{
  "num_hidden_layers": 11,
  "hidden_size": 256,
  "n_experts": 64,
  "experts_per_token": 2,
  "d_expert": 224,
  "d_shared_expert": 0,
  "hidden_act": "tanh_gelu",
  "moe_layers": [0, 1, 2, 3, 4, 5, 6, 7, 8, 9, 10],
  "router_score": "sigmoid",
  "normalize_top_k": true,
  "routed_scale": 1.41,
  "balance_loss": 0.00463,
  "balance_bias": false,
  "init_std_router": 0.0218,
  "lr_router": 0.000681,
  "vocab_size": 2048,
  "norm": "layernorm",
  "norm_eps": 1e-05,
  "tie_word_embeddings": true,
  "optimizer": "soap_variant",
  "learning_rate": 0.00414,
  "beta1": 0.95,
  "beta2": 0.98,
  "max_grad_norm": 1.0,
  "batch_tokens": 131072,
  "max_seq_len": 256,
  "train_tokens": 455300000,
  "max_steps": 3474,
  "dataset": "wikipedia_en"
}
Below are experts of layer 4 (counted from 0) of a mixture-of-experts language model. Rows are named router (the router's row for the expert), up (a neuron's input weights, with its number), down (a neuron's output weights, with its number) and show model dimensions 0-255. Each number is 500 + 40 x the weight over its row's rms, rounded and kept within 0 to 999. Numbers have three digits each.
After each expert's rows: a language model's description of what the expert responds to. This comes from a sample of Wikipedia text that the model never trained on.

# expert 24
router:446526523488513536425501601523521534486473533500467520475492519507528519475489497523477421495513487475411474512452521462483500410539553492481436501405473484527537518494475542540496505512519496528420581453543499499570413521502442481578477493496439386477473497542506566467529503498488461494554449468514422554497546516491481554489469500440551469453530479464532492515534493511456506458551471476512495512507459472497507541531537487488489527451490540454518592475502500492493589483440483427476523500453502556614508530567509467499525526436475483498480508483491481484503450554490487503484478546493579537455526462499510595511505524422546477538461465551556500568463490571457531480569560540510455524545437457564570545538367520496516507537481498501584475474457522451461444473502487
up0:431520488541504446528584527540512506517423453472550466452601472523507444578458531494426476475432453486466448492474504476520512482468500458515538554467417510516516469472495475519483466556494535579429515465535609510555479500557458522548476461471397466459522511428545507519499507520544556510494518505493576465481512435444487490574508466503526521478477481520564568464514490488458444505557490425511499443393479471497513520490508439520469456495494547545504524532496450468491554514444448495464530482515477518525498503523482485425554515440534459572456514431552526499557477467516501465444489503531469526460408499550560552544423557588435465519521452528542507411511455476490480493498496569504449522462521485521511460494433498519443513561486453431512497507459491520474527454519532
down0:450518485554539501469443513589524441486440531450455494465492495414511435528456505463423476504523452516518494525413498487551521517390536507557528495477471491505540468562542541480488450565518562488536436456529499512465592420530454509583462568486515501476469494459554479514447504490512579499480485546447528497476536469498547499537462514510493588473455492454473532537506540494488458526503530494564490493521543498527552505538457540484553516512535543508521470540484413499510479537498465507473489441519563482538542464433448488535474472523517553586553464377547487506564440482520477549514532445589486539503456496495479494535536475578517503483525482500499456450480472538570448445473443569484440428528404523490480584472486512466492522464519525522484573474504507546478490549442520
Description: T-ending word pieces

# expert 50
router:484562499488520479500491499478526521473483496571530506474571539403464437485495459497490475487477430527452526534460502419515570527519468504500488485508451522504510557497495548538468482565544517518466547494465494504539521477560419532521467476458491399514508491437458515486516494488465528535512498424520494530535467489514453549473549516437467520478555502416541507530525509508513447503494444492520533441465433504472542401559472604511495527492564500508444512474466517495534585475478506476514524554426522481557436446559527494510545532386409493516504476506477468459461534462487448438489478461580489573510567565507549532518549506511501549502557487483631555528429460507454425469506464503442522409532449528512506530490485548538484452516553520533552480505525455575489501559523474
up1:493510558535496490536497523422524539479508545451569453550517505451528485489490490466564494538470507548416545464519478511531520471465490494514479529492460513443413479509415504527559528572515540533497567490466558518551590455443481523530500473442545494421526495592448496477512623545538501441494538425492461554516397552505482496465471535460503524426470451466506537475450485575526536459523431550512533453469490542491499498489539453521472489481503520495486531525427539519516551425447515528502516561449399490453482443462527501524550483429421492523452450539460498556502572510445475549479504465509475525571467456520552507430488518518440532525509473514511460487480421529388467511482484505527541428450529483481482497527543514556534488514474505529539462484525496542488472573528494
down1:485477497444501496467533424557494483576455443505488433484499499484540555541490489505581489538452547521533483442488511521537480464571515430543500537583433529450498537475517469499512491540536558495454534436563450509462489471520471406392523519492560487443487557470492537493529423575468535535508497535513498460529445504479508458553502507537476553573471498517433458473508450477517482547524503509461462481569544497527490544461485519442506482454515454431516500488468510506582501628462497537558485521488527522477542458526458391531386534477462471521551545527414556542511440541475516450477439464458471529533444457573450500447456474544487494420464502552545453483486562497539523577465507516473510531450528502521508495554578472524481502547506514497496535473492524489505496510479550
Description: Capital codes and scores

# expert 63
router:450585481525508528474495537396505563556487523494444583494526485533473540482506523512448515501495489435518497469501502469430496463571486451487463484423413528506551545573426563515537462397506461457496547556516494495581474568557405489476465528517501487427513537472554523494588490543515559541530485480518584455471536535539530460432482459511565478463499471473462503471524422500459492515490490441519576493450484508515498514528541471465488457504517555489514561547456518486514542546532537569496522468477518488557435504469559463470590528426523470607502538516449483499486456484445453540522505474529514494502507464453446473506558538450506472581437456489540545509466505516491452487551534490485471493428495503552520495516497471548523479579547493471568453455538445531501450472501494
up0:448543456456498517469500516522467529499533503434571519499486530496468462493456436511496514486478512507547422498524572546470536495553494437476489500526513496484570535511512476509507439477505482491494522413489477548463477484577534462508441530493594550442493511494499602448502511461527464491509468473505478511528491469513441512487492530519517535510493389463595483404540513470508505428498476490432501523553513539471467555547504463438521498522460494491525502574499514502403533535468541553556462478489513458459524557597495450529502526450452519515578454459531522432480479439495523488421547548526443515577382485576538545474530489508504538523516538442545506430471538557474525437525464464514522531509544466466452453516503534520535489492467524463470397508499492517451591550585550
down0:462537537512535518483535503531580473549571545449510493472478528520494546498497520399554493505473491478462472443442497559483507494538521530553489484492561534481543576494531478499530496553467494504493450543464533466495495496546548537434516532460489506483529452463523495477494491462541486497510523504481511415398485498517434404486440479519487501543503423491457594470450490510475490451525513547501579458446498461489494501509505551470469526659475441484503501518524507482522492510479486506501473494506445462455482515515457467533485570564501537453510504535471578455441540485389453567522483591541417505566497507538555613478470544458474504544521534483484459540510524504504569520489429460495470433478525461447491466527498454501507442476516599503516495501590462489496609491519551
Description: Latinate word middles

# expert 36
router:459529471459549533476459516466484533517549496556539502448518543487502463521470487495508457433525415501523474442470489503488509436502533521433444547474494567483541580514465534550455529498526474552443483526490468420560503494513490508544480556422502492482541510460549531481511512541460443546496392528422485517533421497516503476503483447445481442484514462369569560509526516492488505511552486477542550437533411489448469560519574518514477516478480541464498571482447535540506536493530499507515488537422457478520467504548472492462497464557486538513528541519513497485527451509448504515484427491626486537585550413526516543501520564452550495554550461471559466547479467496500499445568501478475524514546437500524569480479455483580543521501531519471586504412488481492450489476527454
up0:566488543527486474574513516542516522510485414513495468500533523449438479471435490548523458463559428488534485482502441542480520484494480525469502521518492548518531454446415487490460524558440498522473492493484491479538516446458525497523524468520421501497438542531547497506557520522495405476541433532500470447473460481487546570546444496489460431457546462545478472512568535574569497517496539463479511500594463507505538533513586515472476385474505545500458489447514498496506542486531508515427535482505533469542440479487474497452460481485564518516505485442499549474579527432554509550480454517519442595522513461550445463587468539440552514530497459487528464489559498508496533564523439410560534551451415532508527572510489414525441544553494530462509516536529482530472524556506430
down0:456457508502526614504542502541546464472513448473454505482471535518414454463522474514480559497499515555513535549513462471488502534444524606576549485469529538512491513515537462562460531528466483553459520563485507520507498501510475539529569475459456505552488545480558480513535471564529550493442517525506555496552489478561487508522453485505485622501439498502516470476528497493562508555550484506375508514469392527575489481460584534415391457459500480529549477505517518550448392495499512521474467570500489546517502462586429485543543475491489470418489516495441511470499546486537524545534492502520513426465448506412494542432489490506510532536471519513512497532490544419468449460527465486460604503470537546533467498499535540542486536429507493545529521490460504499485499526491532
Description: L and D syllable pieces

# expert 26
router:504530519490520473434480584553476548530534459533505467492547548437540449488444539503477480376507486486468543477467550478487520393516502504443521509478495514505568480517501539526499537449535467549439526513533492486572506545507539545495495556446466483494530568489578531538465387496460471547505477455409422579550534464468466520425526491475460479520485458432527541495548483542465453456548485443508547422501520546510537489489498590520484568555486507488462487500492484529488489488501519518490485520452536514459499480544515496472471528481459463468525584460545510519469489547500454498393412479509534520480519458503511497496503515455536464499568430531502498515545515495519368540520511364460551498543484509560545510486524534586512449553552484498515494474510460468446478505464451
up1:461524543507524507463512537472515455550476499405433521501466566376569432467499464505527533497542480483468469491464469527500468461533499485521505527481476503491453460496481592450565521481475488512492499468487529512504429512482508531493424585439486650553504473476517488441521489471471549522556472555507488544455514456437461510469489479582479504536520448517544509458567542469509439539529546549598557510481451549516526526547413555513502476513459545570514424551513452503508488494506501424535491502526580475548485470458487551484526523467531547478425487486556525483536540552495489593453489550544469521489516549488533462475424528474481578492479446460496511451507488499506509521488495498456500529478445538482549534519485524469489499421566426525516510412481566454456496442445483
down1:505489486462420464437490473481530502458528551539500464521495571580493509500446517482482519468551445509447564490530481482504457541499438524521483511534470465487488470526510464511504456506515542546527435472444484513524463539437535503477448569502540503507519435498469488559495508471514516496498577494534450506500465515500486563508589514535561516494457499493551505514469550554454576550507533524485507443457475565512508494543446467491451517491481471515531535556500482524451583522490586466457533493551520483405546470520474431475493508512491518474505523466482535428471499531474505484461450564549490551474505488443492526586422512545502448430439523487494573510539475545468521537485506524398526571451529438556526521401380536521514505491567503495542430442478541388541479498374470
Description: Name-initial capitals

# expert 61
router:522550523557503450477466491511490482550423452515507533494555504481443447484467462504481488511518463565508474512472479482466515537552466480485495475522482539502581507412424466477518488565555472476518556510455433541532456559504445439481507635434490457484493581472505534514596497526422533523535469418466500512464498542542437527442561517501498422479501526469522507530543454513491381501575401524542528510445505518564508463503473539481490537475586466480528528470484530455562522506465497463488519519455501516554443496470495472543590544456414429521574512503457436497540429422527517573507502510533514446475485539523498511520504549498544459497515505415504513464451476522534485472549518454478523491579496513510551555480485533541510476496513475544520450510542515486440458551558492
up0:490490503528558414503428528549527564549585491487598511486582552522450469466411500515487483579483508562431515473470455520462503478521508540525466501477538484437481541467545463474497449504452519501495508462460445561512454491468464546450481497480560511504488485460467548504524452525443497487551515424468483557495524533583457521546489521477517481459511504518501506538506484552487438493570476524524463551436505545509486508493542519440435554548451578516528458520534485494469445538561504436481542404534551525518518490494505565551513399508575474446475496555538492505498508451514468548472472566545494439563418501586544475537504506520523466587508522457466519501546518431457524446472529523467480397440489536473549486525441537603504456494519509491474479511460463484481497516485562
down0:489612477537535498480503522578543463446500565526500451487454527492577565552413547540541430501558463510489438490456458490456460518492562457486538503501480436467638565526486499463523437463443467484472488406435437538483522477574465517592485486518463471544455421467516459491549513459525465498491439450530490506484496489409499471554502453503478562484509499522440526507411510510576543525541504482511512529534441519482464474527498503509480518553424473564524459506478460463484431506458480456487421531452508493533517463515507531506502525462456546506504481559515460443558499531437465484504452572507539545543462469547482531490491533510500570499530510490501544522502492500476438487496438464429520499479469566553542525493526479513505575518618515528528537508538497502476582492500479
Description: Years and topic nouns

# expert 5
router:496575512415517546414516563508558574533391512516496541483503527446481474493489502494526491463518489576444510513505468483435496461496497480478508564470480495495581432538481504495512448485499439534521569506530479472558472501502484547508450512466459497549523487498516533534505467512511540544508514440400452524500472579465521484428525438487455494479445497539656602490536500547490502564487486496536470465518469535512557495529495596468549462489455503496472511490446569525569515519464482527532536452535550465442524573519568452461495524438469457498533527514486470544490539495414464506512484495506549487532507437472461570468490543465521452505487468499512507494463470541470508463503472438511476441508475501555539515539490394471561487489499471458587505389498465537441471552558469
up1:494485534468462557505556522516509556505534576454559556495430483534474506520479548501531484398481460455482527545555539457492531521538469544517521481453487506526542480491449545434516493496501520527517466485448453518540492493510512510480519482460483424491463517549510483493526508489463543545513484483453539478479483564483617554476468451501540535461521476472588594492530529500417447507438546433483473547566456583435444566489487519478519514571475501499517512523430529558527490519481561452526488482575507489546556459536543534454447554517488538522449577484473539482482490363423522521465461453425502432520454489468526508526495541518498500443505511477505486468469412442489562474536484436493487440509476482437487470486451500435514446488415450484530487507428528530449446524428516
down1:496573473622441594489500417547451514520456561461533494556554508510498478502516461508517456517492509426542527512553481520460512444575514485544464452468580472551547480514466498502515523442516460448457495473500497499546462466464506593545592466469520530577489520521395513509499536464426534479447520419527528518489428505504521504486549485517494467430473513604459487492472531485581491493483534522519541527447414511480491490535552510519451474509533545495501539429446497442537513482533538497485467512539527496516500431470495494543522581413445485581530501527435547483537522431515471578507471557457454567487523467504543495522491531511466445519462455500478520392515458530591509500449500489446484499505504473436527507560450471518467463542485503501503451549554509491499484503458483
Description: Mid-word vowels and syllables

# expert 40
router:472534543528514476480477491457485570511472538516467483485516480512507504551497455550520454456461528521466469528490479457544502495522463542489488467464453516497508501406442490444600510502556481468496504516566441503485469546515413456516488533476455505428511527431485556556524511519449534518563459460486523552537552547567478464473430532521583473451485461442462507497507501531496417452532483492536474523480523501472527464494475517495494533512526546413517519506430521503474548537504430574472523509476448497582520486553489472461611585385482445487530476515477474493427526486498483545534414533556517469491498495588495527531519530448600382523451469503521521523505481509488480471519546509391530487528488562546495511466417505536482426566574534465524473512545456537508451490498546
up1:536505569568511425536580491511525547530505537513534514563429542509486535490476413621514471523520452522460403488567526443466497464487467445436526475504479569479517452504523495495562513573520478475537511494419427426502452539487532489496484614509493490468517462486469497526495448507475515489504524509543500522569539522423474508548461430533515528496487515456549491426453536493496505509505471493432437421466482448470532527568437480520450463541565538412522472505513440520508513461399496581503489501514481495485540466473510524468507495448533424503505532471527531494463543515523560514490447520556568453510503447553462460528511500550506444510523421534520467490483510546465504548428471444443545491493435526531499483505503476505420548512521427479460524552402465516526525520508504
down1:523521411545491600476528481525503484545545510507501528404519528496511465495506474534469488473446489465390539486428455493510529505471535515464460496486495509484534491495542440496438434470409473403538505485519502501450474540502463515502571552511475478503496490507504561468581555476471515500490570457480530479526466481542485544568466504517462512542539503521499503504524488451527527502494493442531534467541439609528538499475509568523462593541447518475501558458581542540541429450532539531522511536532517519431452481493591462433467452525477507512551502435513516448506474491511523429500461523477596494519530536469495448519518562519506474498564465537488515562522526552503471496436605519506483603494529512490495456487522409494494555527491454520573459472420544502504432496473587
Description: Months and name endings

# expert 56
router:479522510511506493491519499444522531492411518512507476459511544506492506496528525578455469513559525494440490482520447482518478498515467519529437466459452565508512486509414500473569526551523413498475551508547429498507423556538468446489500504481477471468485498448475540542536505538434528526561476450516484496541448591558469517451497541558476520432482531490496497512504463466493518502483530498611526533471502508492489453571562554468520522502567546448527563516419517566515491498472394474444470540447520519577513504443588488485521472507436452531551545523442480531442492532464475543507484452540602524547487453516509466559542528545516447497481471490528532530486451517504447473536484536430519532544422442464550554512509497487494471533505470473510446478431509544397404568585479
up2:544537439510463504504489478513522508558450533513504412453432495536572471481463490561510509595445545503536424518557487476512436504471488567480559491458515462542523471573536514484510475528501418495398511562431474505468468613420500535519478516491468498550520477531487511494513523621521612461503431507543541517556463549456481476478501520497481546504496496540469536466506486505468481518461518477525514557512470557461449552487512465499488496523455448504578478443528472558468537551520537473506541520507508494588537433450567445510473520466516443521509477456506519458433554539454487495536449547471464564486484491525483470537495537519492496537470500473559449415491451549554452489425541470432582456548401476481514511510475440501487488530500514472456497436457465513489532544538540
down2:452559475568529455505517504508574517520547527445523465565507513481524579450501460456540476525516519544482518528520524532512405479493572455536503505517539501471516521577478436511508514506545522469492576535492500438538497559515507493501514507528523586512492564484515438486530547420491507514606549539492478530562452514536430542465538460547494521519562488464448478457540544481465489526453582487550454594496488401449578487498524444511512566504472485535468507502499458513456535446531445531547502529454539483533569535529573517505443490556557460419544557529453499425399502461501482458510512463520500541452516458551500524537434515535517540486512478496453469497489530547478531477484526502522442546447497482554540429510567529471401517448481543501439502460510570513462453541514447
Description: Noun suffixes

# expert 28
router:514521519517488542502476545461553474565567517514541515461531500461550539547543419522413510484544543485469543415482433539447523389559489523452495517415513531497492462518488518516478475506521434442552498496479497429534508559559510487484491572465485481425469532491528495509543517548473542535547469546457553515504486533544499497511471428456560530486533533525520521490493434515501500551485455454488538518454463549444525480529502519493483458491470567482419609522420522442515521508518432543487453498440530433509477499505526445415566526447480475499557503497451517404466489538465497502480532485528504462475531513496488508474515572476559513550418466409522530483466493494490455463559480497498436485497433523548530466504459425554517519552498530553582488456492511548469449545606543
up0:480461531558506507504512426495549546560522526526440469429549426466560507510534530520565448505546480471420467469457479522494498411506564513494545467512482494525469478510494393443475395539456518524508554472445512475543545514540494533565557475507481520492487490530484483546481425594470506471520487412512522451459563471499505469423468549547471475561480465501497527481535505464547546478456518492514519553431400518487464421539475525454462468437515533491500541478475494440467502502492472525509489488471523470534523521559442521504476465491531433527561505528484458491518541476489538480527481552566478498438532504472457531458500556487466534521541492527491523476517549473484529492526444509535491377589421518573506450515550493596559507500489539543536438453557481424478470529551425
down0:523498461490513508452465558470516481521521443496481478523515517502462449480465456450550505557481478514585590459452580528418462568475395464448533531461424532553489487563514515429452523504493518459515465570509479547419502446472516494509540518501470476507493412436469542471551468518530452506491536550508490492536497543471439527505497494440514486498459497453461600470551545544527518498489462542505468474492464439504478523502579414448535538474496554456522452434513598503543400564478403476513547484565532502462485432503495460583459505512534508511442467456538559476551486547468522541490486480537429561465498482489525566534525499511503464531551545533489551473502474496481466558476549457564550538452517458457459514464569465570464506537484523500546530528519471468524504536504481
Description: Verb stems

# expert 25
router:540554551479508494453447551501565550436545493524488449481546509494598489539472416511478506443483501522462536465426495492460437422532464508471483490523469501534505532450485541520514434420548458508484523476528478522518455480483540537454442527457493434446546479458560553510497540492455436543508468492447567536521512493509479564476540456396519451439463481461500539559518483530450495395519496448511478513495442547450506457507471512453520528464482591469562512523418478503519485510480452468517562562459476481442509533574541427472533515513518510481516476495552465566492525467502471553523477524530585569455518507535434589523463500464561510460509510406556475537486526475450509495518564537468537471543541425593537563507440478509533456517560501470488512519509487491472474504560493
up0:512525505484451461533435609565519532552543444549487466496474507515473474537550451492476483496424524486514520460449483605462526426494502520488480554464424472513534530555496477527553413460548479444434490495487505455544447490555498521429505529514444483543561425408514488493435592542487499539507508511476502522478534520489504566552473532450493489530522490479468532561619488498427526455544531491495475399492487557480530477546525482454480524531504500492487513644478454549509486519462533458520533546462510414458505486524506533504485418481516494467516496468429503558522550482505457548500454523513442556539524447481482545508439474508500517456490578514492494520536537546483563539495522500495568446465467504499534496543490484594502536519565452449457483505533578484433493502529507
down0:458508490511545519499521364414555509468437483474507450511500509499547546527546422471524501417421546518539504477591515500504539551556531546550537524557499478467469511473463462461509477506445545525479503570470496492439493485441516437434426462479587496430503543513518494555539482482556506417577482539527461473520497527496495499507477533457506471494431581486461447481453529508468504536406515584546470492500502445487518512499519521515503498467558439462545491454468462501526492510450468540516456528464468448488520458446546523491483493502526528396493462485493540491467534442503536479544508484559503436494489486541555497496455496517497408599539498541502504445556536500507523491507494509528469439585531541544490498504468545489577467509410459578539424497446561542515542544494525
Description: Locative prepositions

# expert 19
router:477560509520548493488471556532500561513546463469477480461522485512542497484395557537479491437467510526493506473429525499457501520515466530450579480496490519493549526518466471526453469478518441548601526515569547538567526555564399467517461486450484524539500450492481524483492536568412471535500487459436551524498429498531506515443462448441521561500440531442612501474524513571449466496509471482531546502496447575423640436509572513477462543545562476458449527487483507549526514484465537527487521518465542484457478537562490513459537542532409450483457546465514504550492510501475457493505466488464464541485524506536515522541456465522510533481541488426486487510468463521399441495531510493463534527544437483512499510506412506515534447515498464501594519522511507537500411532482481
up1:483585514487549493520539590500502509490518490497499545477512487488513545433447506476558506483474481527486547486426533498484566538514513513496585632477570507407567496500533442456495535436540496510574474501421516524479465506509498504448487505475539500517556515549466542530528500523460472524581476465522578458536493471499548526505557458483482526446552525424519477497517553469451488503491532546456498534532558570454500594489450513472469536437499507409488501540488573489499525545554473524533477442530470499421492450433559459435482483552462480544514479574475536534436532508481493486527482434492384491461471493507479539501485549538535494461463491486494548473511401489500526523512491456450442441472470462464520405446533521473431430485540486537501525470465514468418459541512479
down1:471493459447539498530535496548599521512522484518405453519552573567494475433498473535445507516568472537500459506516482544512431544454482450526441517496513568555498467502540429465500464528452530440444510496453519491501517530406419505506525518512549509490483532520468547423461440440548490425522427512505542508529536556522449452505512532495519508490433444448446467557485467463535427528454509487481477500463522468528480455543526485509543467513577527424459436540494543522533408493541508445497555485485546533545539498505490553493463501424517432519506507458488551513503483459498472539465516560502505507479529488411499473493497528457488514570508542525485517531514432481487483525452421527593453553473448442490518520516418463504455498488449519567562488559547507450575565475566552
Description: Short syllable pieces

# expert 21
router:507487523470503481481488648432500511456503482540505591476506557524452453494482514560510431498571437471459529396446445480417492427550456499457423507531475526555544531551494538463494524521511459489540556490466461529505480506557544451537463475500488502451579551478571466544511472486453525589526489448502525502507506501522505530461469489479543542476521548474553528509560527522515512468512498442501532502506513560490611435484463506466406456550468467470427499481485475531586494520463460515476526507427518518480500497567483526520517506484506459499513508498519481478490479538505466590424516513558514514457506486528484555477537483473522518462537466542563478543457440501513453480564504480452513418504455473555474618500494454546586452533494524461540453438527516451498456575482482
up0:467421503469451569537441460586478541474504514536514482513592518529484412536463467542459466494391437491453550479527492476504478462524562533496538518480562493520473613536508444539490480513554480451398513549502518493506467506524515564458459501512385449550418491528428518528494517465500561499417510432480535540502548511483543577509483493504512511470505482427454490434487531498524513543505482476478524488523517542491429450530548429516465601465525498449426505512497467476526498527520429502503507533476546441502490476543505493500529536523510521558464489515474479440538484493482439528474530601494546521455458437436503542462540521510449527482511501475427473567440500546543521585499495511512519511484451551452500566566485536481558508503548472557467494458543477470559474476533528
down0:560510493495537451521431479515512423502478550458541418414537518501539574433469536545483522488536500502510538390439465510487479468432459433539536421497536525478484493539448529494574479527429560432506512460516480502542513469510462466506542518525502522539448452490580464442515481495501505551481464529516524476488413453486526511489543490481463527557558479503528497549430495542530476468535639530552480498505514502472572453540563499516524480494483464460529521519495557572502450534474504516432500506495543466523457457503478466458536482493541505484541521472478623509481533569512556455588466482512462446471536575564498477515517473530575529474491546444498482490536432438535472437531506443464475437487519535500478519472500603496544518538443526501514505523503427554515481545519562
Description: Spaces and prefixes

# expert 23
router:411556526513547495489469544433520541520522554510449505446512569492452454532473409514532441503489446576515564479452467452515502462520537510480477485430481542525568528476491483508548490500560462507539577492484481381503489530541486470495439505456450489507532471489531520534548492512458510556531464482492508496541518537495490546488503422491482507440457505436508505513514449577504484525527503432552515529460422489552518426533528546503449484534468477474483543555474522472459449487453527541491547521501383527492470563482572424503509514433433485495575473489451441538453471463488455511505480477515430561499481485558504552546454543499508535506438493469524548571446463505501519448513498460482493458537441471548513526515490510552572558574510522509572503454497458619436478586509475
up0:475441509491481528461483509523531552437541483446446475435471492531459540465489539521505485492476459516549510532464531425462558555503516530440546396486487568546507474495532501539603495460450544534457493507502490406431464432535534508455410491560398490473517437478548573545541522475513547544473457562596457529472492503478485558506527424442434438487528519516546519500508488497516520424545503551506476557494471496456514513473486512566520501553482553463467482510529539471425487477526528567456499530496513487532605431482613488504525501491491502479488536538447461395480469561512553493467451538434521469493453481516503538502464451493530547514476480475590464457490400501502481460483464459487524489505516472509526511492440593516499552536482563503486447524478501505468504533497506
down0:479480551503546492450555494477520460508590449476498560519458525437453549457477470474552493496564444525576498500538475502477457538487561511504512560512498535561502464479540573476547555505424519442501474508494502506468506533463527556474449461468516528499571524492465578520549495498521448477551527517476526528531496497526495528534535536597502495500532520508542455464495465468538444491508560503534504526517552505437465471518562489567505514449489472522497472507502421619552494506552566496504584468506504514413564548503430460494542508504456539490456493532408484557522466531467493490401510423530431577500456584460495439558474516511490535496492547430543513386470545525484439560499568520516518504509450538477410525504439458484457490530444537534511446532525504425489473503525496
Description: Mid-word consonant clusters, years

# expert 35
router:506561521503499536495464531466505532567501494484468482502513513380471491505546427516506449529469423438451505399509458476480476442598494484435486522496476512511474473557464491510525418554563453471505525602439516491553460474523478439581478514475485460476537520482497504495450548603473489485556439522463508528487500526516451499521473447450484467471482550507501474547535496546494493469533448473511510515456487594453494496587510480466465500565521526500429533550539484463494529549521523487426490516478576475480483493449610467459532498537523504565517440523561452467492525527487530507504435491497581525478547523587497486491506558514495506492530501417523580461524537520488495511579518538481491467452436458478557518468492554540538495553475442480518386468451484506502522560571456
up5:506554505502528411443455534447508462447497481534582446503567548543519553454498556482533509501459534547401597497535576476481464495500489515417549484453496508433487481505495476477552450566511507476501563522468532537475596465489438454555438495506552512543471533489477507536531546569433520504517486506486509553505491461478456590506466473470546442447564485541451518479544484462581480470457512530565517583506483457394482505499524535508487379539541435564495495523495492505539490538428532522522504488504436536413526518560477592494493539517509492425502429507510493508545420561499492436522516500577435533499544548527539510566508577507522482522474485481485533469514453460501485493513499526540549492477468438566468502513496515516451503508524528528497526509554521551510495455483487
down5:526526477454532469517477470417602475463501505424502487537461459448541530541503527506480420499394493467466505546538452481482486484511549505523539509490591426457461443489491468498516439602489495548524555490466512453517578529467489475524463498432485569525513465534542546546527515507505480519538504528475539605474527505479392475574465468438545493508486485533442556499506539478507499459435473520567563543466497560456434500478464522466483544534507437577557517485459500502480515524449487479521437485509520442400530455473518458517512485529547459428453494535527523493442537537462518477567510487480563512499504481505471530475444534575483497496479504511521577603464541521476453497508499567521430476477563422591521474459518557511518464467463548452464507509536533505473528486496553
Description: Past-tense verb endings

# expert 46
router:442494520531555462472446474491476512529515534471500480446509501438495476566492440589483497508440491482474523501495494437472518509523488538471484455437440508570525485453504569529590449573527483477478519458537541501546493583471456426513473488458447479496560503453536536580584498504475593528537491526520517516491429580526476578505484513517436540494539492481518563547524461518458447511521469420546557469493445524407537487522492576463461426545516556494426526538455551442547478510508480530499498491449546525593477502482541465409582524471459490482549510489478497517424449487509470475514542478540522577556496523481524511484543557519527476484583459496539508565440497565497466491532564447480501464519490480519500584502506513501462457503465448475519489517403479510506443560464490
up0:513490477515484483552436496556531432496564520509466556506557521442513598537518527505456586465513552454526473492526467497464462548451478556497499481537475589493458522495535414464502490445495499560464553440471534517504425489515529507503432514517509502514486502447511493504479502448437543453496542494481565449454453449552469492530541507490515428543513476523527507490602587519440462522546437577458472529505448545487454513520475509464548493577580511481533530478523473494554556558420561499479537517456509471486490471516497499474501456446508490480526423493455597516437471526527489541498412525461498475553469526567540515467501558513494491424527528550478455474535492499489527567458543440498529534499480500587487539532364480548486551488466492436496460454484470527502449459567460
down0:539521419547501501535429459513390501543551477542486477443514454568458532517428498533562462500483524546528548491525598480502504629532494412575490534542502516469476517449530543514527485519519566453512581490547519537502568528514464486551546493421487501531514572457558477443463509490558508516464492534484512499430502508537436520460441549479418540535545516459500460489432450523538606555464511511503492558477516516557500502539435569497559537553487454443479531479545463530625496496471511522560532478553467517527541469486413497539440488507506472474483477482511526563519476471520513530531485516508481476495450509512466529479451510539453459472496461498464460505547407507463512547543466487556526464488521545502475507555489466498427490478438552491552551509455478481472547509468473
Description: Punctuation and capitals

# expert 1
router:496505532476554445501490580476531515503497454523493474411599532512539472473388534505437510481498478510482517536474488479496510433511447541458504479460486467485510425586538516464477496529516438418561524494548516548545467533458504498512500553434514473477541541492542502513478453549509480565508477432506466541564548552550473494499392424538458487444473450466500497470535493474523525447472435463531511559422418503543506532510501534487448537443496544461507540489492511536530494500470515451475526487506453515480477497585488523474569551531515463562494547496527421518458499522441435550554475477491548549547481471562540519554581524483517501466528460475472490623455466533512504459523492482496433478504451499505530523499427421561538540592567533539510439430504473517460499473546486
up2:471561473527492496568508486520386537495425526491473465489516528540519530509435454477468470482497513525496525473407493475522550569490465546491492513558508569430532444523540457475572420417499550485458489403535505543461514527548562473474446583558495538480527515507503502518454447530512483480480409570515536510515544549506506440497531504542505517494497530512562565565498471501533534410548538561458566485508477518466562488574466539511462502514546431540551526521464514518534460498523493523527518521421466417489532496543469529473463468528591495508528458504484493505477451508507530495551568449533483558524502532465470523499538510559536487461451441468459468494519496568500559445558481488528500457538482493521546471568479466539525491480524534471469427453456435495457371477546555
down2:491518452518534530429502490541482537505478490462498436514461512546470497463452540444513473516472494470535495527405462446518464546551484491575433520483528479481502491517548514471544509458476455558424510464435532510490554507472539473555517508455409540525528550471532504569570572511462510512489530378457511445538456529502549475467497599482484452494489519498544493531539527540442552446470501537538560462500502535493550506518523497498481513470460421509553477546581492484437467561478506543488482512537506529492553515514495512533547538456549562469563435502547562472551414403529538471513464480515444552517550514498510564432519432483487499434454571416503479489494486509456469480502429418522484484500487554531595529574454508457493502553405517467522465481462468516487449457495480
Description: Mid-word s pieces